Weights of a small mixture-of-experts language model, trained from scratch on English Wikipedia.
Training: a variant of Muon for the experts, 390M tokens, 5945 steps.
Below are experts of layer 10 (counted from 0) of a mixture-of-experts language model. Rows are named router (the router's row for the expert) and show model dimensions 0-255. Each number is 500 + 25 x the weight over its row's rms, rounded and kept within 0 to 999. Numbers have three digits each.
After each expert's rows: a language model's description of what the expert responds to. This comes from a sample of Wikipedia text that the model never trained on.

# expert 27
router:493503498485549475495513483500497484499456538505513485477529528535457496486428499462472507516491469496515542501512532477515508487523516501484536503527515491465477461536516520507539514527480536515481463505488545521521459557492510499485515499490523478501481488515509488453502506471470527454526512506455498472507481472441554494550490554558492493492506507521528541518532484461481487494472461517532515531477492490484488455471426517472484502522489462494498545548512507497527477494491483478496497508577477540527481491511502494494497521506519486501462522461488486537493565494519536495505524488549506494506517493508484495519528527468530476483500520513480505465453539491515522506488514478512473531528501495508519501472492529513509542499487482504516488539519487521492471513469525
Description: Noun-phrase modifiers

# expert 0
router:513477483507483502463466480478512495498492472503485529484506493510470497502479478477501448491493516490548492520485453522447482478478517472470559502511505473516502497481511459486500488446502484450485501458487465498486489465480486467461519472488530512515472536506532486520560523479509511527493536539512500512492535560521488514493492492482506465468482509469472531528461523529489524465539451473513529496464490503530507538470512480505501531513540485501497551515521454486522490509548516489509496529442480526464482535488502478514548520508479496473498483482503480503512517502485460498528528542482484465500520521485530515441491509479495472507503525446491478474534491514514498501513476474536480496520538475497492458507484534485503466481513508532466520492554539529484503500570516
Description: Name-initial capitals

# expert 2
router:498493517474516512539499495494490502540483498465529448488519519501480494506517500534511504462492485503486497463508518502441479494524512490512449524513466500512485505493517508461515524506577509427518456513506483525512561495478521461469524495516505516494478497491494552498498517461558495481481521566465489525442511510502505470557545494488486504510470491513523458506474491495508517485448525521530508515500439528500505504510487518491473498538503520481454478526526505477494477526473448522487459465479502525500502534485481491464547479510554464508463492475513492520502511492485505478485544491491490505505485556502461496494452471508476477517482512531504482501484479546451464480513483507512521473474481518481498503524504519524457483489465500516542505513493505533513549496477499
Description: Mid-word capitalized name pieces

# expert 17
router:526553484484516487478508508513542489426531515476448475521530477499481465465441485513538508487531546495503535493509459492485493507518466514457489504508491526520561479529483523537515535494521475506487492479521490465491518511509463470475489508515446485505518511513483520509464490534491479542500494522509520469483529528533517479450483503491527471488492443503506529482493522504452500487558496524530505523506536507531490516501484479522509507493504538498513497491505533494484499522512547547446499506460457518522514485485492513559539511512517535498527463491521557508526459498491461483493526530487480487492469492477481510468452499525491488456513515484498468472462495496533524510552507467513529504516494511535478478530514513472495468469491507492520517505482481496442504483493542
Description: Digits in coordinates

# expert 13
router:465513497480491516476489524495486522499508519500505502549470494487537487537519494488485519493510521535488457517533476460504470450530446469529490532447498503530444509505461440480508492537483534480494518480554512457519502488518528533495484517465494491516489495519480462508485520530536495481479526482446476522550446492517520447536505482499484529507452525507503547538512461499495505511489448488498517467514509522473467493478501513512516495529483518495543498463485524493528453494496539543508495508546459510512455480495498482501539509488537523516496489491468481456454511537545491518518510487534481497506509470481468506528534463520511484496522532508484477479484468515515511511527514473468504490515478492492506531535471480441480516462525522509526463516484500507512479469484480
Description: List dashes and symbols

# expert 37
router:450500502467480492490500477531476510510487472508507503491481504470515504554511527494521497507486490487489527473518466462469551527465528497514510492472497472508476528509493518470517509487459504443466546519480502536521527486513472505511502523499537462529496459503510482458484545526490480507481453456477510510560454538512516544514498472487528515530471523514525528457502501467482472505500496530468468460487497510510484497498453506480477490487507526494529493459498532472529497449486501463465485507491508526503514484527520506456485480530440509496480468549492471467540527499490521506525482507538529509469538454456465508486468521532502523511494482494521517530486447494506471493504548479475481536501454519468502489523547508519498531503474558483489493520461461501491499496530509
Description: Closing brackets, table dashes

# expert 23
router:500491519513506498556503549456537492461520532529434515474539499481470483506502489483519517515481484492471508499487492539476504508525509480464510495479488500503516493541498497525451508520536473511521494491500515502516490529485481468506502557499484495517527531487553524507484506541525500486521513539501486520481496539478496474464485528550506505475510536496498476531475538473516485491503504514449501521527472500503564547504533503507488509519502512510487528468487468487475463537499488486500516519475493500447497468566517469547510503475447518516469546501489503500552481492497488486439449527475506528480522479487489472496503474562502529513498498468505473442515476472461524459529514491447518515507503523471482500498567483488485490515520529479528521489472505457502483501477499
Description: Years and dates

# expert 11
router:532476502510447485496495525494465543524455497467488477511522474515526497530530538521506456548459481487543508516504507516494463534530508498504466444536502484510466492453551477523494513497529488482496510494488484477515479476514481487512462513521537523541509518475506501522519517444500492471489478533498505506530533472493498532485489469460501541464501494450464454467497508495487490474467477453528504490528466481513488512472502458492521532516508532527458486514526476529532485503510463502490489461483486492467497500484484518506482500495444483493526496526529499506470476445487475526543487506523515507507482487525526462490462505478489480527522457505548452540450498510468503523502480496474486456454495501518480479535520514533524484503526522537501520533494546511543525537501502
Description: Personal name pieces

# expert 21
router:542507512521538506546490495519462494515520532512508486465505510550500504493514506488507510518503500482517535497478521497486516526551474472503541484525475538468502512518541502525478488463530511524542451490525510533491556544458517416509534514478481488465512506511475527462460473488486511472539498500469518459459502525491463474523529557509543467475503498488523463478487497487543481510493521538499488513522515504515465514514480523470472477516490498516500529533484471494488457512465487509501477469499459533488560526512513463509507496477509478511492505458479544507514519491540522547500545466489525516515508505490513533514467508435504504476537498538517521467490491504456482470481488530527468536516509512516494495486515528519489486488473521469523490550475470479502531524493513
Description: Place and nationality names

# expert 26
router:495493487536522502539461489477509481516515501470508508490490486487479478509512490498488494487495521492491530473456468542517536512445505505481543499525479494502493507506512532528532539471498446473439493523502500494471531474523496453464520500499522493537502530510521524500476454523535519498476496489545496528473489524509492502527523515521526511525556497521526469503510519523509572470537480512461506510511483511499531516463519463508495471495517506434493490501510486460460494521500524498519514530475517492457489503531509523498508508500482507512466496545535455488527480458468473528506522489469530456455529483513489472480486517480524513481466533446529519510466434487453553519544526487497511528515476509496456479497548487514548462508498515480529501550484523506526515492492498
Description: Table cell entries

# expert 15
router:549471481506477480455502500484504478481520510499502538505440533521463450538520510485509511504559482513457490503489521509484523551505503533518488514493514510481484524532491498558488526481499470493468472512539467487524450486515484484466532459524479536502502506471490530478489467507516461478487508506525502470493488502499486468492464540556506464537532512522518505527547502470505512500520504532489511506491487530493493479524512456471508551477517521493487480493488491474496523475521526526508531485508540506460505522498482533514464499496517515548531541517566479498526495485495502542516488459513482524514503467472477447494541474500498568472474466493517485495502500518468518505492523507522472477532453494479494478513534525525510533557534482536458519479483517485466495521477526
Description: Infobox field labels

# expert 46
router:447489519496494513485538519539458535465470492533512482496474538511542489473521519482519500499536499478496514482497499525507513508509494469498475454473512488524456506487490477512462526491465478497501511540519495510528487477496517500507501489450490490474503489518504474489520469506531531559458481527500454528484524442521504493484556517467481489460497473518478495502438472524517502486487503517485496472466511515485471508468489507509491514483500465553490503473489513502524505517513514517493530439525532537469473500505465498500523480568521498506494448483469547465536457480501501511512512480479465518473481493491504484536464501534515523466452497482533502467536489528489494508481540538426521483478487527521496520463481489437505488493542439528510491521517482523517512494499479
Description: Words after numbers

# expert 44
router:471493504499523489497471478491515503526538511521531514482547501505454480508486509489489494490482508525450510476474447481500451519448513491518476498499466512475510523500466513486521512509503457518518503527499503503466541464548546469505533479525511495497455512545502499494519519486497475490500478483465482489502492493497467534485465492530488526506506468513492498521502510500457497470495493450474479492529518532503552505485515496484500509532534465503524459486472491533505494465513516494512492481480528529545476459437512465583526507478518503510558473480534457492508548495491455474504485541502494477469500486501454502515552527492466521510492470476566482512471526480530503517516477497535482472450517485483497511497509465438505489525456521505461466478515495527513496504465513
Description: Table cell dividers

# expert 33
router:485478483473529543475489481469494493508526535462472488481523508517526528501543485548522510557463506507528492477499467475537509521456533507542447498484536514481488518514507489513471494519489512477521535474488505518507512498499489519466497529460520505500495512518528529505507479552522486512464531503506439488521462517536460536479469466511490549492500499481519480463537505577543491457486476509449496485520496541474465503461485491534483514461519506494491518465468534507535463474513542450501507489481456516507492522517517517525528517527526497518463479499470526514479466511476539449456516489534461492512508497476506509487510486450525490517467534477475486495510479450494499486495492485535491526516524511519539514543517481531497460487488469505491488492501486493471486534498482
Description: Sentence-ending periods

# expert 29
router:506469457508551496518479463492529476532527483529502478504465503473463512542502507516475542521475507466462481488524483476499521519530466483494500418497509498551556522516477491520514486489521541469478500475495475466519506471524504447468490481532513498543490531505513515514514458499528501455484513485502462514518514502494526477478488479486463557487489488494526517501518508527476499525514475534513510502548469429499458498484512502540529519488482536544532536470498482503508520484537505495508489504502516508527525487483477478479485453503517491474530482502471459478490527509523494478504533556496467485512543487506499499488497501502479490497464508536486479496487505517493466539513529462494510561467492518503524477479451519478573515538522515454525530482490513495515457525491505
Description: Spaces in sports tables

# expert 43
router:512466503536538516523531479512475494483516460510508489539470462468500523457492491477524504497479501527503486511499459530519540506463499482482496540531461513497541443517499525486515468501473534503460536485493502507485514482523495502486476492522456521498533493524517519526504489497461504492510520451516521504486505491507539531507531492477504490523501511489522511522520553549526470514529480499503454524475523471483508485455515513536535521453502482447511497501502488515525495522553478464525514492553537459475543482469458521536471468515507556511528538496511458501480471494504458501507516504473475513530522505528460536486525500538473523471509497504464548481535511499502509487484477483451531491525513467495496511499488499501488508450544542518541518445537484526458494520513507
Description: Narrative action verbs

# expert 1
router:530532534468500514458526526529502472470508559468495490492510475523516493527459503502454477538485479505550495519527539473529525462469454517490513509517499507483469510512501491525543512467515526532473495474511522455511464524534469550523474478475545493528472475500466497489545529536495497536530515490526513506511522499472488506519458504480459506483488447514500477520462486494450519480513489515500521506477461508505528470508513437470486512519450558506469455541529511536491448503478491493502484516507502502481501472544524503468474490518471502511505520488502522509503528510478486493537492486495494559494480506486535467498504496502496478510536502513500475519537465495495436453509457503563515493483484502506491445500473492519486529507494464509482533500506517493486480478481535
Description: Name-opening words, of

# expert 10
router:483511516464526497491507522498502483497508532494494470517480493460486523499482491515519523487518506489517472499534496456497503545510528520516465447490518484526469556524488497528525503495549499491522491519501473461485492517477499479502505490515500521467487483488465505546472502509481460499512479493494504514452516490510460556511527526514512500451474508509464469506520526471473501500440492470508458451520505502530520447557504502461452434506470504487440508510528493508462484496479442556474483527463477522515506455503504494501526468486452475477533483480531497528483461518509493527453467484511516496526527507491478473487451501477483531498510467541502499521452502461458496499499482529502520501482469505526467492511508464535477469482445507506478512544506500483519529525488523
Description: Foreign name endings

# expert 36
router:517511470505491518532490473552506534502490483514492540507493527517551504495469477488496495515523507458495473526465501506496473463472501519504470520469522475527566479490545488438536503495496526476527515522512473500546516466520479549496498510489478519475483468508515509474498557490515454526519519483499515525550527512499450555537514490504516459502538487496521494478482468550489492501492494507511511551462504460457516479466504541511540482511507495528501519469541524453564569503490530489505510499539528482480479511485499470502451455487500528503513521496511514492472471503492519480496506465485501518459483510530486544477514480508505484498461519547492498500509494521513480501469508491459477545509499524454498507532485514514551544476492512535487495526501500484483508497544468
Description: Clause-linking function words

# expert 39
router:427482501486507493512463539526544460506481494439521492462482492521483461522504510517495504488523492541450538486503527545545479522513522509487509516493498533482500525493551467472472524521540452495476458517546490495473522481446494463469500534527522467534516529489471469494516526496506511519526513508467501492487469502505500486512525524484481531545468491528499496463539492482518484498498492512475495468498522519551493484530482506474490499522517537462470511546476494481454546503543471494472523495533478513481491478517463529475544496546514478453440519523491458491491557474519512500506534496506542494526512480506524495532481501490523471470502516466493496522530503510506482505509533491521495470515462523517509511469481490533525492479522501494485504506477478504539518500442533
Description: Sports and institution terms

# expert 34
router:470502458524505503513540474504526515473469467544527497501475497521475507471504527491443504490447503514532463489531520497503469486505532504498471504507557482494499501488557521492467543535519531501492498520507505489471507472516514539475459462467499515478472496472481499534499501524455455475492492480505535499504488469524499507497478479487493471494492469506510475522485464510504493530512497514523479529534510445510550561529518542509502461481495483534523540518482493516490502497461505504470505525508497491483458449464509516467476534496512500542477496461468476522468507525531450484464509462432499497480495501461516471521519534471488520510479494492484538522481458489503492482532476487559532483481537492483460502506497498544474524495527501508513515502497535479449485514520438
Description: Articles and name particles

# expert 31
router:520492501486471494517480536502508481496444519424494485515526494472525488483520509488533452489557488505512529482525488492532486514537492532495490497504477498512501489477527506507530481534462457511508473507502493545517500512514508493534524517520511513486516536477520533483528499479496485480518519541510479483494473470484436464498468538521556466528473509516488468469517518496514490481450534496528494486524473471500501466530457482493491471535522491488480503563516496514478524509514480461502504497536479487494513486512448483476477475494519472478545475499488475508479531521506538482504514508522505503533462500488526523506485492487537482465518526525493530453502525520549466495467506482544525517535481489477516549522465467522481541543463424482477521491515522505490503482433468
Description: Topical content nouns

# expert 16
router:502466514483544476483536549476469548505467512474491495523492519466486488508483490551564480517496463473467501447517501484481514509541529481479479483512503504538511503502510460537492492538546493531478472519477471526490518551512533452489502467507503510494504471484479523509499497509488492479472470515498456501503465486504495492502515496474529494469474475479484480482507536473492465489464496473475444471528524552529518491538500495488492450517519492503470526459505474517460486488492466530498528445463495509544513510495472479513513477498469460482490460476502506500466519460470543524511489474478547502502519510475506479545467487500499550498503477493541491521451502475485527499495502507468481500463500517537476481497466486516501491538480563522482507536492501498552530538525528
Description: Surname and name endings

# expert 38
router:515514495520451507499470505467532461506512454468500494565482472504483459474442457468477553493474527513521526479505480451496505498512495478498511472517493495454480511509533525515518492486499492540519484462478478527452542474534514478508519515533541490473534495506490458471522529525484505503539513506500518506499536508470469469516476485502538500516510483568549502472500493473514512498491492504494509501483502503487509534470522553532484495505538514540515504502474467475460496522529520487486537526463491509523479503479536502480505503445535543526466478504520549479527504447449506486496536489497503456471535497494481491465525514488522484499517504450502471485477506504529521522520503499510487503534542472484452506475486510481479509479456517507503465549510501524553521472485503
Description: Year prefixes and counts

# expert 45
router:501506502537506544484528501534468514457528514538465554490506513496543517506476495513460490515488492487533483481543547526530463509462502538498526494490499481514504488477487498555510469467521481526511514506495518444507503515503523531540534507490535489466469450477459510490485491467498518533488495505522488485502517515535502507485465452498489518473560489533507531471480478501497489493576526476492511463496491501473514468509528489498471511460483509547540454488549485508477509498480482501517483493550520506530491525517542487479464534487520520534484550543544491487511439522522507503466507487480515474486489531524498520513535495509489525524520468521492531478551498531535466517477479512546510488464529521487537459514477480515507471475502526465482485497465492524480491509486495
Description: Prepositions

# expert 18
router:489480486494494475489532566509501551475516546484469498495500495463512510455521469552547537499513507508484535483469496471501539502538491524471464509467457496511517492464503533495522487503492478491480489530507469535535512539553502465556523510522525507485492478487475552481490494510530520491467520536535506533462462449495473486511504481501564478508487497510508478455504545480469517544473526486469466491535481488464515494494501447460477525533512495501481450500530487531452515510471469482511512493449495495496481490518485489503505527500485467499505505545485484507471517486470467500479450490501507493505500509462480499525479502520543547498473500489495516501491503501510495479488511496508524548547536523478455513511491487539512555474487464492511518538490489473483500535461506
Description: Plural and title word endings

# expert 47
router:503552489522471553494492487470532501559508466484503488481511501506509528511513529476469493458518517490504482527538493514508477475509548538475513507537519516516505476546466537517486518492548547495517455515483488476510483507522477507516503526459486506516521495460497502517541507483491536486488512481472530488506525474477516533473484528488457458487485494507489518524489487512484503499498452470508538503528498467540546538474490504508532473512445501482465544533537494529484476518483478518503492511456460470494472496532475509497527506523472487498523503523483486505472470530476458482513461511503504451505454516557451458484512552483435462466539503510492513530471510486494502467529497509493473498512486491518489517493502484478483484472529525513505569512488558532501507499543491
Description: Non-English name openings

# expert 19
router:503506468487471468496524453478507536538507486578491536518516504501507523489519488531427523474522504480532536503509508479514480495468500490513492496467573463442476496478497518462479502503492487552546529495496511529523498517439532505491507489462486503474484491504532522493463519507472501524506469457527507491506524507515518527517478530510491498498513506513510545503539520487488476534523527489508550525470539508509489515522545532494558471476503478485513487507444462469497554482485504468518518515518477506523497556457495477481498469526526517492503525451457529521525549500509507500525504500494472508501515511490534494537514494480509521518476488500522482509503523504462500518530511462575508525506525495529509541493498536517486478517514475512465465503512459511507514493455497
Description: Determiners before nouns

# expert 41
router:500495519462542467494543504503479535494527526487513530463480523469550481482505472535593502484543513496481514485485526519516522499534513505498528507520481505562510502467538480516506496499468475528456512525487497531497511551498492501490498497472485480477530463492498516479528509480508505516534508502531488498453452510502496496528541532501556489489516516464495502474511520493528514551506515499467483451482498508525505467532486491478511487521518467523455493525470519477478500509498462523497499468466528496519554539511427469569491519546492469509517482530491487484526462510476520510483515488478508509521497515462494491519455510532524486476447471542474521464463532548510515486502519471454514511527482476504500536472487502494470527515495515489507509488528491522489499537508525
Description: Nouns, verbs ending phrases

# expert 28
router:506489486517511486513456471507514469477508487503469502526503516470460480522490486521497504495499511469467490500494522541537470519525528496514495498448511531478474541480511487475462517515520490504529467536507483479507489490509481518539480509550521463501477535525507504518505493528542514501507477455495541504540490524512539497465516483503521505536536528476531508544563499469533499487543500519504546527511502504561532518518547512453483477494460507490529506453500499488529486473533510526440498512526461490548494487471484505544516487461497520472488534512539507521511535463492452530525501519495511504503512482520518546508518488519509467539521469466495490521547516467436514500525518487472484510464499473479546482517532501491516506570449518494481515511519475494494475499468480
Description: Layout breaks and headers

# expert 7
router:504494499485488504511508503500498523546451479481506479487530482513508534474518529500476508504504523502520504536490492514537508519550538495478503533503463534511502464532492531507485505484488515465481478490476523475493475518464473448485517493519523475491511519504546447563523475501445508480498485492483509535505535510488507478486484521500512528522475516521471478508429536514489491513505490501557500522486529486479505524520464478511519504511515500488485528511513490509475516516508490461518502533469491496465478525490480543490530455487509481450512511564507492520489471538485528505458438480533469478537466539560525484506529516444449499498542513491504510503518518525509501514503476518467505469507489471537534518511505469496526455455482473494543535437501529540465517471514526
Description: Mid-word lowercase fragments

# expert 24
router:512481494495480480445523482517512460475476468522523501529501458517489479488475458476523496503470512522543544491495534489509522528525492476500524511519523511499464511502514510501554535504452476528494477515472557531472509537496482510504510508477438481486519465501491480453494541500466519493545487483510506456543503496477506488512512521509518477485523477540525505495568492483522510535510517484533488560512519529465482520511498492503486498452502481500531486530481506471520554518469475498508513500550463479530520520528498503493479516505540568504494518493507490502525435467511531446513544492520499508503522490496536508503484530484531490528460536503486523480515500519461512524516514512436519548507529530482502507495552518513480524512526525477517479508501457479517519483458521
Description: Quantifiers and modifiers

# expert 25
router:497516505486496485484474481469539499481517512462557486534489505533487499523511453496485499500507473529484436493495471452489502481503461470502501483490529504486503523474451531501526479445493545503517534456491486467509488466470488489477455489498479488516532540454491503501495459498546550485486530516539484460502489537499503482485511526459531550473510546508524514519536527555486452531518486529557508492499543552520469493479498483549519512519507526518502527512519490506562473510499536484504506516468461461482486480515501492495468499490516480491522480486463507456529530535517492517521508508513476482493487483475454508513479491514499494514463493544481472481478512482517499517547530480529529533461474494483553486477500500498488541503502488476526504476520462513524465527518490
Description: Space before numbers

# expert 35
router:476483534501529474509498497542482448464520513467524543513475551477519522494556492549507484502510529495492475478476490498461547521464499511474506507508452508473505484498479503477466518478486491463455505520484478505483519531472506503489491517500499487496524489495454542488477525483521523505468465496537498492511490506492516532481561490528566503509509476502498519478533505474539528533521489490484462550527469501488521486483545535509509523462502491470518460525513503483488496534495461534516498502491540534447483476551515488475503537521519506540477501494521483489494496491483501499523520494521494494524526498470473487542511517514489503529446489505490502517524507562519545515496492493535541458486513483521484486465497539511472532445515508457527494555467494475521524505565532
Description: Past-tense event verbs

# expert 40
router:510510480501473495517508508505483482466514496510514503531539509508520530482465485515495481476490498497522490528518504498496577492469502562526492524497506490462517490512506493465471509500483480556499520526492528517479515479478538522509533466528492477516515499516478508501478518478521470485460481477498494487528499477454473541508527480474506511483528514518491570475535500492500522522493471472493501532500500497480529454457570553507522496411483497476502487517509504457527533499467507510492461500511543482558475479495531458517490553509448517537459485485505529484509502534500526490495468460517491486464485517515511504531506488500523523518500445483476495504500522487527491494483500515540486448525525500536530488485458509506506514509485455489545452530496543446484508475535482
Description: Taxonomy and table fillers

# expert 30
router:459472485484485504511504526537537492483492497504428510504480503514487516490514520484512539510464491516506538492459530509497492507500516499488497522446512495505462504526470493526503515475496500502505531545481514496501482514470530477521495519492469508544538486520523435491519496561467477499485463510533465544498477474500508479498543487479492491485519467518520464479480465499472565490500508526457485476533520519491484557474503473535492520506526493458509514461497512531471502518484542556469492486498516566538520499500488508500516475508474494483489473469454572510500473486497465510551475511462527496447498482510481477459510499532523513481532506457476481491504493524475521557527528525488514501499471494551458455512507508494518526490517494506511493511509480503526509512433493
Description: Measurement digits and units

# expert 5
router:499487535475506509458522511545469562502527487552527530492522534501528519496517484509523465534511498493495489503466524491512487467487497496560503517506532474515511474469489490500478469525492515478529542485467505516472505510513495453520491508528514461471480504508479497485442512474490440526477490499506530519525487496513477498517490453475483483498504500507501506498458484481515445562532549502473512497505528456442457460553471504495457499497523474543488496471501484492525494439519490474498507516465507483480499521483554493459505462477473500543453456497460474509485489502502509481504489525533479497489503486499483517503534492522503532516503490521488534500474491442525482510449479488463488523522472511465512514502508543536499520547489495530478502504481458483539455515525486
Description: Clause-ending commas

# expert 3
router:518524498489515476447509529478486523529507480507493499517481507484573522536530529519459512478510492522437441499506490484474491488561467452546533539450506497505485479528488495490495489499515525505497519467494497474466498496515528536500481510515484510500478504472504464532451491514504522464501538478467525463490500515511520518493482465512533473512501556468452491473536477509474486473514513544530496439451506495475502485502495488515515514521479481513498518465523549459517510525517523488495468482490476509522491506490502516491531478478522525481539515497471500507521512485491469487466514496498532508464502476512472535514521480518523454518539495485475474526472486452528490486494457492467494528493565458457517504548465474461471512515481514460533481508477481513515491485528461
Description: Opening brackets and quotes

# expert 32
router:527555524506431500513510512472482460547517510489514480483500476485518497459491516480498513479522531474497525506519484502534487473495487501515501530510489517490519477486489501495490472508496530522499461476463497505510471511536481534526538472512486477488541473490522498487525484437476504489504530510474542531452491511468474484474445503515487469520527539448534519513493486522507498513477544488536522514514521497483474510477500520465551516513498459495457465499504506546477530521492525503529543465517491444485500554531476560476486487503499478461518508530539491502490465504474474506496472481477482518529464490530485486484513520500486498470536500509513508491481509501510505506468520536464503513508463477463533501488467543479497525470542524496503542413493515509505513459438487
Description: Word-opening prefixes

# expert 20
router:513449481531507480520543495445497532473500466517483500513494535525463555481537480453531474488509479484519496513479515475465506482477480490534506455516503471424523477494534533468462498521491464504508502493475508503489482477474532535521513508492493532502479512512517504466492519492498516506480492496480489433537490486477535511486499502524453495482493498490466488521505523469480472473562489454493492529466503473458518485542527517520469496478477503499545486493481488496516524466504454476487479524488522489527455531499486485509460508446504504519478492460457523517494539495539552511494534496504526558462493546471546518485486489521499502524496527517501528507544488472465523479471501536448460489506536517506535506474505476515524475495489498543476482525508474497504481495496497
Description: Articles and possessives in biographies

# expert 14
router:474549511504512496545523461544462524513539487475541502508501492516542501489499463514550497462504474539435503489499560511469505468506492486531483517521513478504497504498505491491484485474494521522490529489485504534540515502515493514521490506496517514463480453510509518525484512503484522531527519504500526510520464503527527492520520481481501515506504487500476518503502533467484492566491557484467516512463498510534499471490494508499498496488491495512498461497507494532530481511479511499532506515483572481559561520492428488547458513513428505520545474504496532514531462534488483512511498514487481558497523489482471505500526530531534542494479486521504472507479511541506529472455499498448460513486515508530522482470510480516498465513471450487512488542518526485481444501500514
Description: Verbs, pronouns, frequency adverbs

# expert 42
router:429517503493495490504473459511510489499476510533519488453527508506510495528492458520504511488478461517488501515453510522464453510440498508497464462485520478552505532517464513438489451536477493509506529506497514479494508470527509500544526516493497514485500501518441474505444485491534497502468482510502477489498495473496479487499493481499457538500477494536499494494471432497501446487528488493473500529497511488463481471493496510501511502470540565506523455487448486517521501458470502499495473455522518491524485466473505521466545504518465507505502508519496537489541527508541478528510463521529521483483520484516500518542534465516506505492495515480523500497513522528548520528487485545494493448490490532494472534479471559476485448470513470505479471475497482487507512472484529
Description: Table pipes and connectors

# expert 22
router:502505538491488502558517492471523483493489523488504505483530472474478509493515489473523514486511463528533538519497478521509503530536482473488483493469510479491484521444507492497528566564444471505526452497515525525510501533485517525504515530495512479504498491527505522458449524500496516482501466480481476549471511512493473478562490475536473456499553517532505556504469472478490526484478527487521489504483504486485508488490485486476532510516483512474545478480491475489482523489478508521482517492532453515473496523484508512463475548469512479496450476460546514504519478484499509483481474480481527515526478498482505504529473472506511476544457493479530520450515477518486492503505540500473503545522528523508463479481513529524491538563477453478503454513497443506500546511473492
Description: Math markup and modifiers

# expert 9
router:506517476471502496497471517499476494493454524488525496491515519512489537498452505563517475471478505503533476496496475483510544500542510510497479517510479551498494468519510464446460522493534499523470469512513533518482499478477498467503502497528514488530505524507496498532511512476491501431489518520494511495537541471469491526509507495451484484468495473515489511487544497491530522530483483482515501544498481484515502508484564553508513512449461522458468523522536503465494501551489479523469529490486500470500459461513497462505523507530481471515487470473522509499448466519499478495524520448530483490512444517498494500524516488479512474509508466490454482476483553473504495481529490461543553460520492475532509474484448499497483519491473476507513467534483541486486516477562486
Description: Personal name pieces

# expert 4
router:528454503464491482476493493497518498511496519452526501474504511455521463453513515506559521499521506501510504516489531523496530494532526522470523508517427523501529494489500474483511474526452502574482515521491496534525493513494507508498508477532493479505490494489508513472512469471493505531535517545527498496458485518513529491519489581505535527521446526455515523504538488485517487503505523508488493484482477528506478485557466490478473492527524475516443471536491559501459478512513504493524510490560551468490508514494495492497477535505525480487508539498485496482523474496494558520527467525489502492510510505487534469502488517515529488494468485520483526516477533487561487490489493465528539507523506508508469554482473489543502533516522493485480517490502507493524460495426479
Description: Head nouns after determiners

# expert 6
router:483522484505509477515475521464503526455489494494507510492514496504501531492486520476493494510471520507489456510508449481487532442462486551515516472490494484485499481506485524495498434530478473554519549494551522480479522491475510544481509478506485538504518510490483508475488516516520483522483478501529503519506482501559535499500567498501509477508487483470479528476450483502462527480507493523481493504484503456481503503470474525495484523535494501480550497506461522538534501445503535508520487513508514530519541461515532489493507533483536518505464456532477527538496538542461505469475512503505463515471491509485487501524461460484492493553453497518495499524496522487509457495515474521523464460474473552473494477529549478465498519527487483535460470443501466493499484479532508
Description: Field separator punctuation

# expert 12
router:517518487521480531510480521487501496504504499484529534543527530489493493510502537473469489532481518490539485500481520521473498467503464485503497534499514452548513489508507491476546458509490513530486509497491464483474499485471548496488439483516513513515442499497492529515500500490501506529469509460522489507534488478488461533499534471528475509520507537524445491469449491501545562480525513484505509489524468528479543491496467523497464496476522487494538464488474514493506536448472505461563437521495512499560501481511554477472470538466515515514479477544502499509464545516553535483493485478542501487500510510514524529479511466465520527514511496491485501498529497494556522533475484504522478453481530524519474503518509499512498487537475468490475479510472535466506469505518487
Description: List and table separators